Weights of a small mixture-of-experts language model, trained from scratch on English Wikipedia.
Size: 8 layers, width 256, vocabulary 28076.
Experts: 128 experts in each of 7 layers, 48 SwiGLU neurons an expert, a softmax router, a shared expert of 256 neurons.
Below are experts of layer 2 (counted from 0) of a mixture-of-experts language model. Rows are named router (the router's row for the expert), gate (a neuron's input weights, with its number), up (a neuron's input weights, with its number), down (a neuron's output weights, with its number) and show model dimensions 0-255. Each number is 500 + 40 x the weight over its row's rms, rounded and kept within 0 to 999. Numbers have three digits each.
Before each expert's rows: a language model's description of what the expert responds to; "comes after" lists some tokens at least twice as common just before its tokens as in all text. This comes from a sample of Wikipedia text that the model never trained on. Tokens count by the router's weight.

# expert 56
What it handles: Words for administrative units and places like district, state, village, County, Pradesh, Maharashtra, and Indian party names, in geography and election text.
comes after: " the", " of", " The", " in", ":", "\n\n"
router:566551404531511473519438465478429460513461482529495533468477593473465456546428519519473524548533472437477527509519499506503501549493435465528512519417519499503471457474471453461564520588478570507533467520525471458543472504524481466568495510518538547488572464470596455505460400470436515560485606492470495536519549421513500474489453444508512473482471502566534490490425523533571484468585535460523481449520480494494533492488571437453510465482469575526565568451488479429511495508538558427541448457489510506462505528542502464580529502451506491377489499508478549467518475466453560525545481479507517561500569531515492456537499495495556506502505493485502510513508439468525473580517529443420499457562505494420556548523530498467470509511488434513479492468555502516436496502521504
gate0:502482521517497448499416469508534531486516374552442547484554536552469501495495560555453493563512502416532553467526505430444501587498495462446508494542530499493500499441513510583435481503525460487509439563491454519501564579566520489521503513473532473450445464509497490449479530543550567464446575502460483458520504500426476507466550453516531549545524558523514460551501521589482548390508574492510473488459565494464455562528528491477517471519520480513507594496467492479552474481536501524490432488501465527555452517559454524483518444518549534530537573489482481495516520475424523510536487407558507476448478533474452563474511510525486433550439467507484446506414464461478511510569515537529494509581483538545472501483500553512454530450569455517504471474532454510508446502582474
up0:519516507478505519542593527517478490603492450464494507526469508476445506560536531553541554502495419464490549502497424550494400524527502583507469448466507529474481505523537480522488509492504476488512501505587481471472573441439488497523542489571485544517566511549499513506582430521545517489469562518495483473464560539579444474575451473428502467401597529545458440488562512503440483553458497479541500486467518449505451486536469439494593515490538538534511578531475443447447524529481513497499517492540517449488552486460456524495579530553483529467490442477491603496558506501479540543548508515536507558482569537527464491487536587430443480502528551454506462438493579498505504558514542532469518419478511537498525537504499521530468515546509511447493530468535519512445456527429500
down0:462438500490486481554589445449421515575476456424415467515498447462435489508482512483475440503509466471486530496476462480482516487503498522550565599445487491500492539557492505527536506466521473490492507475503455488476493557568513469438535468518486509557535510493519592531450489466560539542429483516594508500422472411455509465439461497517532527446438512507463508441552476492460585600453467533495477439492476504448485512484468469441483526511531564480499469481500556456439506450460519493567432506516494527547499494498472493452584490478456482564547476472499509509504514492515524560536533479510487587427514459529472502427461539451483523521529473522492546486523529440439450509584492481502547505530489496517540459484506402464395410491441471438523511458464434529477540469466497

# expert 55
What it handles: Digits 6 to 9 inside longer numbers, coordinates, years and table figures, as in 42°0"8"′N, 19"7"9, 5"8",322.
comes after: " ", "1", ".", "2", "3", "4"
router:528538459498528501525494504472468497506457489488434528523459506424513489547462519504520478477508474464450525518564485495420488545610389482549510543510531483458484422398490470447479553545441497480548407529485449498529553422541447489519464542476538428502511407493496569516577449470472458512514496490476516544487497517513519505515485496562482405424471486529519496461469468521506492461516502437482572501500509465454495419510519503515587504494447502491515541465434426407486463470504533527411475484439538492469545490541499450491481523519508470496479523505495473503512429519508471506576481484538541498503599495543536456484539417470474530472429488504475504454447416490404543492546504466497530490496530584442535522541528489488588556497526476589486476481532497526500517511498576
gate0:471569519434504473535429489510537532517490441547467573550510541437515448534492486493406525513531525511529525438507494456525432540581594540546483505540494426410469506511468464506448468463528473404471532426461507511502466457528554445528483503475475529480439434485501495548474495506570587498538542523483461446520524445515429445502457495484425472483554531497503518439511497470500504474468464524488443552477546485488538529495473447547455482564559467447490480458516487505526551443493480444496427467455462556455541468531478494515488504461501535428483561449486474549459444487479526462504496469503508470484474533500531495504502498533587531496578502463493445528459542557458555515486474524636541495498543469455530502481525528563515496493578544561485524495604523541490599527527494
up0:492512531461486469542513465475507538451463537433546537523485521499493521433543466525533550500488453483430412477583515534515396464456500511521582431543530531489461453475474524535495531485472487527519487483537477513533465526449552552435499531488554480518470451415507504471427460498447586531583433501441484468530438483495495451515435578483515466479423513516470541440443517591460482485424519488523513466590473514511468504527517501455484551516486478515586474530541465523458507495461546535455494463412513515481401512557470485519526504545468534464477486474544391493485536489523460388516535549487494465426516571522526485498505540500480563482518510552521508506506526431483495491481506500478395568470514474476486453458500457527475593488460485516542483542546540512485544441547511
down0:468447501529456547484491454402542505487484511567479530478513588473495534491505529445441504520512488476532487476452489516495528478419442591467471519481501510503522452488514473427485439483513540554517491428499541465672423547471591506505551449523501494456530512445472467584526495553562524513531480549537524419466530459501459535491538490482501432573469479460529521421498515483540519470517466528547496461475509482482547496482481439501464509458543535470546514517511597534467442503474466527509522475472495579481454618479450534536454480467510468440522465517511546490483473464519538520470509470506493462556458524458504498445481540549520499512542507415508536522560469478486442501515446552526499511454502494471515445468523512523409472612490425446543508455580490491544490546504461

# expert 22
What it handles: Last digit of a year in dates and season spans, such as 2015, 2022–2024, 1963–1995, plus century and –present.
comes after: "1", "2", "0", "9", "8", "7"
router:481529491527464415486378486503495477480448505531476462536496503511482484501435519462511462519503503472499573467507448504475525509579517510481414581465502488415468483487498470399577600517505510506523409500563498488504505477511516473510449461444639428498512506500560469485487476465516496515549494433527493505543508494504608471535465448544493479416501493459534508434455505480491446524567563447462473527486520566480500534489524477528513500497503584521529541472456514455491459540493486536521514499494505520464511464495500422503453508460477514487515498534490551517542468461493519532545387455517477545515541519490565499514542503470430503489473467515519502526494501534491528495581514479484581477508506531476545540542486414477428480543558422640469522519440454514464552530512586
gate0:487525455518516482552479566446518491494497538577534542551523506475492441561538510476512494542503482536460475563513498488475520608555482526525506498532559502491524517505444517526509537528528435461475540478495514540450476590450513458548513549524499475450467450477487562494588587501480525452504508469487509428404525528531431533518473496525554496553489461472470439488542451560545539448516575484483484480486531443471499487581501487488462468496489447492455494513567466443530533498479434541511472487505478457546489504517466552487510520501561540496448588512553581425442501457471439495485542439557441544459578507590520486490489615502472503506504499537468442508476442481464478536512506511510528454494519509491430437554427542592569505505498527467434563443458501465549509493490408
up0:519439506533450449515530483550471543462483491497568422448493490515485492509523493508529474474510448415563465466477461529486477472430569493449419495484523544491501474551474446484527474437511524492491460495559480493529502596505468504449522400464475523428507527503514495529474438454453512543479429494531378505483471490584507489523518536562428504499455536540527496468527483519503535483529472489480518464504471495520551542477549520567561449502463541526512550492524484554383538461532538514490477520554479470460466528521440537443585461546436532536555530484447407516489493506516553529433499476548396485497549606487496519500544551503456445516446587479455495534474606510583510517522547480527514540475489509424516504532516496461524475541517517514553455513549526497479499541565530
down0:454446560577550503523441502539541481483494516442561482550468488487518544489474545573496547335462470472523469481459491542514494536505466502420452511440529441487437507516547542521512469466495553464442503567504473461485445479490542474445491514567533524540496499463507510489477483459531421522508546393543479469486509483436451548496483578527480524482586479559527497473489522475527482486513490485476545478488502511462534456481515459505479516459433431552538504453452469580493524513545495560535482522597462424493466562546433508495468455525465547622460486491451518486440500542456515484465503546512499445544514516537447538520441460485489407514458547456440505460501503485497481524463556513424520520555482480487513497518481414480502448488438452531487552467506447518436452452499485

# expert 62
What it handles: Last digit of a year or number after other digits, mostly in tables, as in 195'9', 201'3', 188'3'.
comes after: "9", "1", "0", "8", "7", "2"
router:505634476512497487486503502477493501479411501516466516519446520464432482518375507504510464451507477490432535505521449497431480534608506508541444556478461461448503483407443496392587571568409493499511486516512444497502543489513479492567438474449592406477503461525539506477511478485436454517538419429513561507548515502557497508521452446583475473436495490524526481515451521471486468525519533475420525484487509467469483491515540446555544496455462547514535511502456444452505478491519497468508475513490488510453525491520567446491475559436449491480504501523479546487529476462504507530533449475502556478509520543542532424528543492479529537496527468475506498511451481531477428498533484492490523564510490554462505572529534442466519492509601475559419515483474462509491552501501597
gate1:487435501549567481478487539492453451508532477522482436516521546518521536511465477502460507530560540479499506585582571583499497524530503496530465476464428457528458522553520483359457568524511520462517499503477483499503577590487532489524436486483463465531544468501515454437431489422458507456476452504494501496500551552516471506573538505519503472528468486452459504481483575508417509561551508452505484490519512458517485517504535534548390487522565497559414473506521478533533437524501493433512500537511560541455443481500543400550497460555496426435443503386471493470494514544476502444456511490517503499500545521526543476511432526506518457446498557544490488484431444501495506467511495572509541475463492493459507473427497436463504465601477433436436471479487484547530474485504533
up1:474502535512511478493531536479483480423505510508494492532542490514550460496549455462470493474461546548561497496482519558449561484537518437518534520476465476551518507536580435487481544581497470490483543463472494482536617626503462506556454487428426414514496532545485513459477609501516484462512455517439548562482506505509499483553490464418513433456409398487488468549510521581497506500488476497449430548581511467502462475495512473543435495452489458447489466453475484452557519471543498483441493500523488449398430501449466461523534466546574465496571542467542506471504569465540507481505504518525480493514542503487544480500540527443525542528417449529539530422498439522452449483468479518487516471466530476545489485455520523533525472555506483501489537510475431483486593424515491
down1:525511478522504500469501499446486520465581509458511508510490635559527438484516469479454479558535450453512561500506537511453525466530516472462457492443542494547505573532473506423595453527479543475509461546502537469478486524415473468488484493532482462564510561458568551552495479488477516555481436497473479449523531502464565516499524527449475516428465555437494475587488484467456508503494465475527502507539575506503483467455482545509471561456449541501509456560424466456566417477428544479524494436458456526434530601439553485545494446458510545478529506553444485469524511523489473547515470435449551590508485457525487487456456486499509526508492503488446460450466503443486527546479483536458492499534495381535510485533561528502550493461562505453428502505530460476578527536582489

# expert 48
What it handles: Function words linking descriptions, mainly with, as, has, had, have, being, using, often after a comma or noun.
comes after: ",", " to", " known", " it", " who", " served"
router:519495508505551490497515495494552533400490506486481536466497494496480479496487526486450460460576412510489565555512510393535537512521511514535502559524502501466599520469480508491512531483505513556548513558488441482565457519523476489489517559451561527496534488515483568439463468542507466531463526435530492513432520508649492438468529358607408509457504494461468533471469496500539483449481523464448464533534573517522621492510563513528484398479473506466503491454480495457537471503533499468459499508483516482472524516477502464515558478511527377485487504512476464518482427545498585538517474512506590534540501506537573503546502509503520481544474537490500502503481479571470448568502449571460471469464502517526494552550516504452492503566460452494457565516503490524492536564464523
gate1:486512412514513499529531468487498513556536430512517490517558477540499482506488502519488532551515488478415564454409532572531541541484517526461428562508427564542482471512539489492582478492502514465490508582541453521461521529448415581440526546503492539500494521547543501500468524469486462515456463430452500497480535467456593536419582458419481448544466488526567489446557452479460493447493539506520547430539513531544515526472480504453432501553449468440525493478454448571488484517525537460510500547499484497493467497539496531495476571451557498511441464523556505466499525495438531510527549588446542456516508546572460524500535559438503435485487437607445527479455492501509446461483439474477495459542539514457478506519471500434476456471549509450550455510462501422459488469478461
up1:559635546536463510505515486528510465535532439473520446511484569513560460541480486536424491528529528480495493518509531541471529525576535530520565446546478545567540502564543479561454539478449511488499443491465432432465451552554569558505473497504457589513466489495521514466519505521581486509479530457569536492449462491457499550538463550478473506523488493549467545568547446496456518489531452577487490481534519507487484532515512464539526481482470419509531504518535508523485502542474514563491456565480454461453562528477500518497510479465468461421485473465606499454533460604466559522512441517480581536492445527504417463459448513498487459524517494533466434523458515540555559481593489454489532542533457445533519499422459450516455479512545603475515480530482569494478482496472534
down1:469393577419426539525558580553550486469479504487469535541500479491400534499498521504489455454471511442510517479461494489528505432433524494456513510490494500457383509471549481501492597524448480545480432550493501529514426533475485444511600494495606443455474561485503524556499508488448551534470468484423425509552501550605536495508529488474525466541534411567538515469483535499540463406477569474514492529494464490507495511443515592590512567466502481511576483469522493437525480533485466510496566521456547486520525545481480521515564488564553555477510543521496502598540487521461540523468496445593468463471548502467495485458468467519494521498471529521505508494472489487522464489497507534467460555474512446503497496477606507478476461512463517519505510472532507517497534477461478

# expert 45
What it handles: The word and, plus or, &, but, while, although, joining nouns, adjectives or clauses, as in crushing and grinding.
comes after: ",", ")", "s", "),", "\"", "\","
router:501480479536419494455489487475449468500497444536388420491516526502461478531428490542505503459508465505483524571562476492477505535517457519557485512505467464490533465493470515479451516504527509587499480588531498460501562511520465504502412474445491497487525484461603494493521406545491468517457523412454451493537562487534527508503505434528458464458466508485515462425508564484575470494468461458507460526464468525435543483485525477554506473513499519507515480532445503486521397471494529432504402505477573511503508467499487479502463510520484401498543528483520580460462427532479527508512499439517506440576503497490500418503512428476518520493426500409491535446499473641481506582521541540503508495430495513461456511509493488485532526563477471501390563494485512489394522508498533
gate1:469435468525588541580483521522545476490498467475503506578500553491545492506475494516495516555476530467461524406461530450550530506510480504518447534511511449420432452478504582499540509544493507505455448544517529449499481502484474469569510500448455443511443485534510469468458495484564510541576493509530486511516439559495600522519471553512523494519531577501559423449526422496507509508500637494445470565467426533474507559536465467508530574520506462498511471414457480424536464484507486497531429534493494474460449497523482493401547525468569537551538442521469498461498495474499487494488484557546494378577502461467447476445541471454471468542516507560533503517470471572554519536525483507502491486524515523521536537525529479448563473578452510470547486443506463471472556570503502
up1:474533459562507461458513511555460492530511526536466549501517553521520456493525556489437576496511518459487611531496577507481489487498487465470526421480624493480455499518498533491528501496412488503444495516445429476480534515492505509502447484593572513471433526523487488518447480494498508508561498554466416445524493538409508479435487451493469560532581483587491469395562497467615518476511508484506468502555522481499478457544486494508475464546485500516507514513536494575556462466509491434472498528510576464510479435497481502573483511530450513510520487490506468453466518547437457555466519502558518466496503459519467474517514524507537470539513564494491530540488416492456404543496492452451558575507518571500497532472468535597440458490443530485486456436554507478438444460456450
down1:429543470525526491470521593620471541505472504511493460472460549511451510520485537505516482560527551484499516519570457512506484503493473463593510422524470478546506460534416473462466515576467453477503519456490487547414573514451574497516502433577557615501507474462576471504556451447521506533536543591465485494501545552522544501450561495551475502523445441567510526428508508508479513536524472407499504516537456457438492488484497447550549458511470560577513510515529497481524490531496501499472495474473519523488514465476528526520497515481479588497473521474517515489538424508470570543552482440445516534494485484475506402520478544518555472500576568507491536501504444458543570446487493511502481538578485528499421475493448506557468425494481471454467451450495417550478471516481481

# expert 12
What it handles: Nouns for physical substances and landscape features, such as water, air, land, River, Earth, glass, coastline.
comes after: " the", " a", " of", " and", " The", " an"
router:556536437485493483512458505431476474507503474486509467403447536485523458593513604502481533518528507418459531512517466505457459528518407523492473519478537483494502518458454507480575518554514513488556476489534476492505506416494470472557448447442543402477540447500533505439448526519507481542526448494501486512514517451540552414487471470479500479517456506547495520478396518515501490495477501459479510426482462474424544477481561479533511470499527573599516559553516349492467482477626505493508439496506467436487567475532539505557498476454414459492522550586498577480486445476461482521561477455485471485507542534465515507515519497547482511485508521479493510478460438509463485493553494462459499441429445535499505480499421493472571477495534500492505546446581498448459480533505508
gate1:486443489518496482488560466575460500446585481408517504448520502529534471456502515487489501551516565606464475523485449459486535467532515559504451517447498454508513415536503440545488626574432535474553494531469536481537557523489487504458501484479466513467476472555434513493477550514465552549576452471515473481508419519481526494495496531509525463531540504478577516494499502496480565531457462571459523518435473482474542486505477509552501561608457503500493542437525495525500544517473550441524459505541497519491491487546481554530482533451561485568589485524539485532499528546500483518451503553468502530441558508510457479479541499492441547548438530453516495560560477512438511552481473488506449526504556528468533521437462526527507581561409549559511434435556441485451470447429492
up1:427562529570574526600458493561470550509530498536586532547528491484494503491401473489463499460528509538494466518491509521493493554532436548583468536559440536489518414460504497485449514433434539542555503478519496555506435530530536529512537519527577469544556501466504532470508500478514503493496490557448531606474585560428493504532485463474474456496490500459509463486523448446465596532481496531452447542514503473527523474578500499430447492447522455451537390464507504513524510583468427495501517499446546561474466489501513521526456500431465520503448545447562473476509508536477519473475502475552500549508531551506493419471485477464529493486501538526546540427459540423460542512513470445564534575464509535504463518516501559526478500556561484448463537457462480548446511482493531
down1:506521502513456482476489463445531508525492531466473543515482509496443527491444496503537522525479480522504535487526563608511533487518452477506490532490553516564464527511541590520522462438533447505490484461506476478524482599554508495434497558525541515458555502499499501517480532503540457536474485468525406504424519520498504482423545510458480454481491531564491481466503397495470497550534522438562436471477496491454525455528420505513538492466558459536453536583490581505442472446471500450428430490500506474543463486547436460503457515513521553485568537522530436494558521535644562415513494460545468425470493501493561500448585449531509502477502515490499564441557539437515422439584510489459474495516528466501510522484478495480423499516526412479514543582513552545490546513518493

# expert 41
What it handles: Last or middle digits of multi-digit numbers, especially years, statutory instrument codes and coordinates, such as 2002, 2021, 36.75073.
comes after: "9", "1", "0", "8", "2", "7"
router:502520459495453413465463496489479478475454497545490483532515514468451459523403497457498450471512489487465544486502427451455511503563500510551506572465468455445499492465475510368505574585441499505519478506533467498496568506514519484598439465449615459474506511523551518501562469462437429520510534389490475491533497484534530486498468415534486453438484450501505428545476499515478446529550550464407494502511505493460492498505546413543523481462476473517474493450431480443496467480498501525475490514479486478471576509479557448497484475417497498480464531497426518473519425457518489511525439434406503545508539521440559488499556497486501527494519477489501492517467491508477446495586471484496546501531512544480556506515484381509518502554563487562471555508451472502475585511523573
gate1:625500475504507569477476431522518482489522479499486470544466492458434538491542464524503478488518524530522563565525498504490514493516493472490472496517572515494451481509549511525573529530557428546444506471538592446511499419547505525532531589497473567574531520428519449541495507478488447480528539523467487462546395494494480451481506549539493533543542421419510495530515483458531502404432488472545533601517487522603495474485541466501530557467541467557511560586463517538449524505453515476556533465465488473518505529447570539434551564472510477539487546554519499449465499508482477502518525525484513517478512491556482477471537471536552493580503485461532518568473514498439513582510447457477526453529456484540554469445483515533443448481467530492451405490572489499498502561437519
up1:546511553431597525524485503475496546468508555575533475543500544516569508530551501458534572498535567465495393479534570401561482437483462513510498520473476469503544505468500470507431486501443532452525475479464453491480448514456526490467480445512463469470521519497525543509475476517474454488488463468498501525489477472624480500491479483491505476562412589579440585551447561501512529567555460502498464464464528442526566501531505518440463541567445470476474471480453465481504497484473524541505391471474558445528544443535538477516483483529507504399537520497448456487525535509563509546444475471500502435465471443457591479551519504520481601466485476489459529507499506520545491486507482540487481559521500513466533477496440487462551525429505518513480439495432487551515521497571425
down1:486535550415523440431528475551455554552434492639490504510502530536452534455454534519493448469521541464503412468477459521540545379436476564542412479518447500478506490504534518581429482486464514558524477548491501477568457521474537482504519442490488459542495472525494526438512474470504465398550562548522550463484496479556506504512543503527508401566491552508544553558461523527533421523512528498546526498537546507446510477464494478429535464490431477559491532500446532569507540521520532491445539532457541556440561411521516445485411487517497439489526513491468534497483516499436512460462429499493470500501548535482523548506544511520473519537515524479532557549544515497525488457462498485474473526527468551517523479487533518581424505552546531543442486508544504532527503450523480

# expert 35
What it handles: Words inside wiki section headings and infobox labels, such as See also, Early career, Personal life, History, Born.
comes after: "==", "===", "See", " also", "-", " See"
router:575490485543441496520532481522522537409509484507508489503456470479433458517471496477453455519499480460453505538550480425478466591521446482468523515489508487478537456457526499510510528489544503546522504503560462476600515524497515502467498494477555543451523444477433457495491500524426497497456493504442413515481500477544603471485490460484478512498496434473518544550486594500526439466524517459511571506435505495437518509483502477459568480464500538520603562536514479482455448406543517500514468550485551557497486463568613515477501442474476498472541558546471525507474480500511548480553443448504495535520548546553517497556544496469534573469480484443546495484471553503508418492521500535412461515463521495496446488513642450424472497490569494485517503494529472391445505550557544
gate0:522531487450431474437508514499523479497504463465464525445511409505507560482525491457439470431536505554495543522478463544457466461461518400563518424545434481464524507471536472489540531518517466443492506551555526545466498526451552522535448476541524495477458449446524509521541499527475498495465540504514524502512482462534445549459482527514473497513537482459478498410481570420440443572496499499496492476486511484538425463495548452526499442544525437572531467537542552499472532488556565495515499524480503622504475505444493506470515525460528489454541485536548502566438377487474500469495391505492554448458472546506485465609476539466476482464477514429522518472531554516446435493438601452516533524434563511456481495502506497452500537550482518447504580602510505499498473495508501
up0:465509483513552536434507566526486460501501533500486460527557591540571450528463539465525501400509496458520485487525429459574517435477475551492603523457483524475505529548489513467457561454511478457507511459450510510469504495467476441513481407496496443511539563431535412453527483494435381539490543456593484507507492535475510483528468509524487503486471473519473460475506476472491517492462474449519514489572515518519457480535530500511519541503520458480420472491526477458520539461482522536530455498489531497582489490446489527475491494499474520487438549548518447480517575464560469568510534576580504451508501456469467490536474434534438459482522591515448540544554505488455558511533451520495568428487475549464579455483403498503573463525434488517497470524434503513418487494411539
down0:460542527509510484544494471466492514493443494519537542461450456492527491548514472488562509461415561467496535546520458546470510554597506494495557519425536544534595520552539562411488511486497492481484544516494505478576525448535431502508468404492517472406516476531504477393460461520480474528462514492487528557502493534478475469452503484476467436520413555488473576507498524586426435455480504537483473457493528543475505544496496472400475492530477467495507480499473583513554454445486544515451528417498479477516492470502478478609462453524444540559456522494438509503545518500434503459505517545426520525477505503473537524462538494570499480533462417468407524529499593460466553533513470510515522503512544497485491425484561566513547584493514493487543500425526518477518487518444520

# expert 5
What it handles: Adjectives and particles after the, a, his or 's, such as new, up, back, left, former, close, right.
comes after: " the", " a", " his", "'s", " and", " its"
router:482492496553509457446510432397469492462480516524483571507489499459472484504521526383438445458561378436515498506623407480490504505476501408478487494501510479509502507464512470447553542574548537476502493554488526482553490439512542493494536448464480445503518502508524568418484428502506484519564527513442528496521508462527539500495399443554441484493448491487530471452438444511429476443570525461479530489478571554431474446558487443509520455513502572452514536490466482416414465485499465501479529489442521429470533510489502495513437457489411488431575527498492525516503474453474450530516488477497573447506473501491482511507547515493497543515495527463525526549471474521474466528496479549419454510452496537428482607492488512491537535535525513525510490501471486505492535480460536
gate1:493561540443521495495484464521472499409488444532472526519466417524505453593493428484507509473474545531418517477494533490549480489440407478473477436503449529492476512461470496498507516511438504480495587540468562571522479446472461506471486480480414587504480499505466427507527499465471502578479496513542508419485539489449529527517617497480503540582487477488526547447459503503531486525516531491424551489457501492605463537481503492490508445576438553506492496439481543500486501458482558512525538497494512466502498510410570464479539446515456521521559594456547495449473502502505524425538546509542469523490473500556524495563500488517437484464478436515473513440557541466471473542561391498517517507540531466454541498492418503552541476455442453495473486471441589501499573487504516
up1:447501601439533473506559478494463557537498502499536489473504621514499487549456517553549551512465415462577495510471495527532438566518499514519525581539495572509541553556507461460484526501476577507489483496461487489520519462491595476489510469509567440433549449513523519483532606481521453565495526476436543476511483575459464470544548495531528544559574471573487510528471452463464522462515503490504529567568459502435572521565534513511460434465538468459575553518526530461456554501535471470529486525504524518526523506516434545495479420492489460528498525465523545513498516576484394459490506477460518540526534502439493502501459437491555539567549517512436471537466467539557487513445510556507427460472439506495535554465486546495490464475535531453523506476556500529449471491449543
down1:498508574502536491502529429523481465465496496508408516518474516473553502466529530470546517512573473538550519553495491551452528623530534467430520540471529411507548526519456492534421521523508407442570448479457518505572489490460539515479434510477487479533479464455482512495531429492470520545481438458414548510400462537513467527568509520498549525532470444474450532508506467493528546510552458452537459580562464551419507446468491516571501471536608535453497457518535499508521504541550460527533540497432519409490516526543453487511421486611511446462522476442565494484542478517514499448545535525484505491488594478528458510477481478513510499472485426496549490487485499581536464495463455492564462514545469446528500484474513539516499514496517594537435525492497474499475463495525532

# expert 60
What it handles: Individual digits inside longer numbers, especially decimal coordinates, times and table figures, such as 7, 4, 6.
comes after: ".", "1", "3", "4", "°", "5"
router:506538498568525497532472488472412503504501493505471526503503501448464479518432509504451454538495398455511514536554527487414453511630468480589529584534494474459493449428453463407507515521459484500514446510498531505515496472537510469541461473487502531497513463502493545486477482524453459480550547429476509523428521452505488520480517457588500483384496459508502514464469527508485481534480494457404457505514515487437485448564494510488527514491456474487531563428428408423503428458553493486484476501458525510472573519609526431506468542504453483482485526531475440451504396564482470541520470489515628526507575509543507496481502438484501501475455482501506495473451414523471469491552570462476541485460512484437495511529532499485542527531481501556503485497510484499532508542433576
gate1:471512505530472455465462453497444588521502455530588420455494444541507581493518472517537491509488446413535496529521470488501496425531433421546528516553511452447470498556459488457499438527499484521504499457532527578478545428476542450519533472494497527482494546492459514534458511482504557464542505473482470618526510453482496502593485471496475441440447551475524516479462506511511469572445448462456418446529482479498544533529476566535504491507501500523495526508487468568475511491458494500521517455469537544462608540513497547485461518525466483483518519497449421556483487598548492571415497515482501526507539576489440535441479505482451469536524611521539502546477462471499480514412561444524496445412468487476483509517524533432508414541526517472497435531495443546538500466495489
up1:576519566522570466573420459498450480423522563550546557489503555465488466437505506519477540458457467501472516545531513500533561585543554537526553490459527523557529503524540557535527526448615550502580528507477486486589529529514463500496440570477529481554508493515515482424547500505479503498540509486538475476576507469551466499438497470499519488461564516465440536572527542463513518479600574504491512506477478462487515545503483459454544506482496473497476552472500475510494491504489510495565452513510459455422511451551564444552446490436420494523585463495564454453494569513463469467580532495513536509548460489497506452603528493486550496512517466533507558520509497507545530473600482478473505561552533460488548473505438512485548497475449496464481522475404468433496543522514510
down1:557478480490494540531479505543515528492514498498487562479491510494489527494421538493593432459505483450472524557469424462533546466496494463465500482529485487566476531453515493513470493432470456487485472507556459547495470488548420475473486463474502524482502436535501545513502493553542548437505539503524526399483431569589502483476524542523542548563509489491485505490495497502600499370451512477456481485487576560503443403500528479517503460474491509422534501482526450482504418565513480556509504474496483490485537461539513416515501546468550483584491559520511457498538466518518482503429466521543444451528477510514468463403538465473495462542531529592531489499506460464496528548623494380545508503519490517522488576461512575520514493475588517467514459468545542464511581470526459

# expert 32
What it handles: Abbreviation pieces followed by a period, such as Jr., U.S., St., No., Inc., plus unit words like sqmi in infobox or census text.
comes after: " U", " United", "|", ":", " D", " p"
router:572477565544503482525488498435444564521446485534497572556484504499450496519462476527458475543527527499497513516546439517427475541562446534497475495473568507515509397495438510471490511491412617507524466502488550516556481488529448433490481499504495506496471466455538530483482453518502481535543492498425466508479560467491554461596487487521492454409375477527536564489472550482458479460499499437428506520438487511508491464527438533521499535529439526540535518373467473481547517478547596449567470525494560459468589498522578483525507496519479504486461528477456585494531460502500482512511487378474556555519518506477516477461494509492491542485498501492509515491475510464497448468548507528495469476544463554505449524498517435480466518553510500535506474510528502380411502521482571
gate1:520499510533442490520498531452482496449496459417467481512522546521526501479466494500568499551569542476370471581499506542465510451466504527514466550566496513554454496492538474413482453467512426443493523524455476524472507576559478595422460523459517555541465530440477530421477499473518513497489474471500539545503475558507484487521505495536468486526578491490480559552585519476475501459502429466541484545491489516578530535477505469481543555450442436554451502493522506470513424559450505492470417539454551547551515376504569516533485540511512443476480523529514504412458495517553493500478493552432549470427465469523516523439571473521575519477527466546521477518536508521501440464511467537512477545512434478527504438564453525485459467483511499445519553550516475559554521518444532
up1:469507476521536487471534540533491501501503504510464484447452546550478536611470428460556515541523453471589480433503450509474537492466504486518469527577477479496492494457515517504530537492491478542459484595411528513521571431530523469468535463582541485435492490508514564436485531423422569438461490523466532445438515487505494456523522521487578475481425545558539481480499557514529496533485495487492543510514509458519433432523577501527517496492455482551548475606492505470457455461512587540507486524467430513432488531543400542440470509483482541525536547441485481487489478483538475534461471502550505561490483521513537570556485471506499509485498473504519477463459463490572494481550468464554506561585569549510370526476490517481473511527523608478496517518543471530450490558473495
down1:504454452559548489432522502480495566498503526456507514528524481475563492549495453437484555499510447485469571460527452438553585502442469582512484526510506467549453572516530530510498521505496465455546501462473538492506587480506500475503459447574424534482477429625527483463520537491540461558428503541550479408471487463525474548437450475466514542500428436475553526487532527533442505529508499547488502485539442532483501539484504519571531462544484510453481481446514535521490436429496553498492533511478517484482502525527489512468511508459559511477544426537542500434496441420483463495513477494430462499488528452495475551494521567443510500500457525463465527381484469567431558544571486498482518512484527512462609525505523521428459467573487478470529521541443525568485490583517470